Experts of a small language model.
Size: 11 layers, width 256.
Below are experts of layer 3 (counted from 0) of a mixture-of-experts language model. Rows are named router (the router's row for the expert), gate (a neuron's input weights, with its number), up (a neuron's input weights, with its number) and show model dimensions 0-255. Each number is 500 + 40 x the weight over its row's rms, rounded and kept within 0 to 999. Numbers have three digits each.
Before each expert's rows: a language model's description of what the expert responds to; "gets" lists some tokens that make up at least twice as much of what it gets as of all text. This comes from a sample of Wikipedia text that the model never trained on. Tokens count by the router's weight.

# expert 30
It responds to: Later pieces of personal and place names, such as B-aker, Park-er, Sher-wood, -ville, -ington, -son, in lists of people.
gets: "er", "a", "y", "en", "ie", "on"
router:427421556421453438467414442452531438542485428469543536445490548496486522496518460499498477522541540418447518494421508507498454500537527498540497422461514554447455503477493455485515464491531451467510587546460526481485483469440492485445413518483477497513552466455460502491504488502445528481525495458480432482514465532540530430488495437532486496563531463499554526488495542447483551533471532490481516482507432615499464461468446441520549508507484432441489507439533498480469466500540551585518525511505520554460464538528510483589534470518500547416465455504553498489478533538493525494492488519505481542525553491536546519562526450530433500506569474465433516526449471443518436517531518459495484403493524537533438544478470402530524510476462464511462566517515436508561513569542571
gate28:478516496433476509553483557504472535524546492573436468478513478474414566496479428506514471473529575481462498501516477498512464532480440400474478482531437532533510509523496557416494544453465456480515543503477471525490500560476556541527448474467538431593451428516488551471524549489457461479501550549488485451488483519513481530525523465438480464517555440492502440523520513455482525545542516542580447547441515454455505466474498488551538534575399442538588539531469485594495507569577486480455503518542527481471525527520539543490548586465522562562529486486595477527494541539525523475491474490488450432503541459542468502557457546524455516506476504524509512500485536460530458446467465513520434524472504513496509485363495458470506477451429513526425533536489513515537496593496514
up28:480476541487504540624545531501428557526559543518437450492521485490407514506535550490463545558531543461500546483528502480473482593511463476507498497456445513511548551523524475505484519431520451521539502475484456489460440462422518480525391493497575422496496523478534455453529537443500477556486579456510497480467499492447527532505572512411567469433529460444536455434520465521485583434472535543483444471464537515487516495468475480559524546507494467550538538490457453540510518562558481513511484430508497482455506483557504534525522586485488583505488470526555569544507480546483463507566498498562539434568557526438611567501473507474493551529495519529567499529529519511531527499505509471525496473529484497554502489483526415491476544451489531563498491518486538454479557582494542

# expert 54
It responds to: Middle fragments of words, especially f, b, te, og, ob, inter, as in butter-f-ly, snow-f-all, six-te-en, often sports texts.
gets: "f", "ing", "b", "e", "ab", "ig"
router:473451559483430451489447440411616477531498458469500569514468505477430560522509515567478501447488507459469489558489570511441470464500512562513455534493584518440483478484559434497520461472460534471502487469477573495491607479427463510460469521525521483524517551532501537539457518488439488551581460509473451509534483511569465503549531533522564469526493457520516546433475460456505479472490495505493575543472542520518480492505601448584496511514540489517498474408510518509494500497576483582494522503444445467511430549492501524518512448502557433442432525462498528447489491507521497536487505493493556558505492522504500461510519485519458464533536465440406545562454516459454501492457461479485493464499524529529536526494484502622444491558480425443510564455491490562441480547516542
gate2:485510499519539599480454548460517484547480445555464411536488544474424514449487465478512570470485510484476432477392584477507444495502472539522540578500547570513522518427519459429471509430557535545504520512488534471440617468464526505454533473513459526581488443540524508539553554454490536503529531476549458459511551478546502542479593544531535472594560440473491525513535507507458505429461517458528545496495473428478514515421543533426510492521507480449510525466562466518469468511492518557539467549428523498491484438555579503483494469451496443454493545500468475496514502515494500487468541458561474458563485485526470553513470506486490471580527506550464496513501576457495544564486452529495553516570479491559502495550468490572504495512454450439510512545483516524457514473455447
up2:521487529444442427558468470563561493457482463426475539470549469560531454515537502533515508522482465491542524491546438463468499544527537484565441432478505413543452482551564493541537433534517443499524446542555463507538445468530547507532452471441550511474528500508546520428473494579522473477500478514481529587504439462487502451532473435494467502451509609528467543539512482506510459603478476496461476484519519552494524460579460456560511581471522439468502481489462485438479455479481554494476545510499532496560491533518470544556535603544494619525474491541464537458508555477555567499441490480507483563506497482539524495484517479513456495481464431463512483502463467481506475522458544440451475497463543476419447469481522488516558514476525528564509498496523450523458531581588448

# expert 41
It responds to: Prepositions like in, of, on, for, from, during that follow a verb or noun and precede the or a.
gets: " in", " of", " on", " for", " to", " from"
router:524480573434418421445376447443605491446481478437519552461450468503521514505461518497520395484522497481481439516501452527437533545505515556489450493421570463452501528451534434502461475471523486473517585515429548441541423502449526505528505482535502510568497548454506522539535475442463523500558535511539469498464459540437510460517549513513500525533518536521553534439436462452510572552441471509488467581543546563478463529513488477541505529496524468536558515459496530464519451436484536485465522492503505455520498465545477458526515488537430500462527469502480464482524480510555533487483475521487522539476499521484549421536499473578451579502592489498472497554476559458487462493500495526442481488512472505520446531428457460563481500529516465579475436489497524476516432563440511
gate0:531498507532584516455538483534432503486543464490528467513491463458524470590595520533519503483525412512509464511487509433499510510498413546418426487526517422524517453524461495512519509540492463496525475533416530502558570488534512440451555466443482454487462466527530468540461548484474494527478473437522442567543508512430548412511515498551497602526461494464512481462500477567506465566400522456526462492464430533440512520552486489482503450574494552535528509517566474503448558559470541477518434489492462511450533481517504527543528560454499496503534593516513475514489528468477454464433468493409446523607450474467536508484548458453532482521517479479476479512582494533518537542534467490546537515547458515474498503534436476519514496515430439570577457498466530502545482450496467
up0:499442468465497485576461453508490547549514546507458531385506528520441498504516477488471542466501531510535501463563533543476499473529452574496541593480519533477522550504593482495485566467487497511453542528552569504504493488549478496478519498477552560545514566462454523433533483508447551472506549474477493453465444505470456513508492529498433442464540451499523548484473526503488489540574470509487530501526481521505436433524514461484561520521512514438544467432395464470548386491586526544475559510517460541599447543417472447505455436521553489430515462532522490518533495547525509476455470487567473431524498428532458480489491548511458451446503567524511544510441487511413402502445530542516447471499471452548536498480543531556468540467515494488492498477574506502521496501540574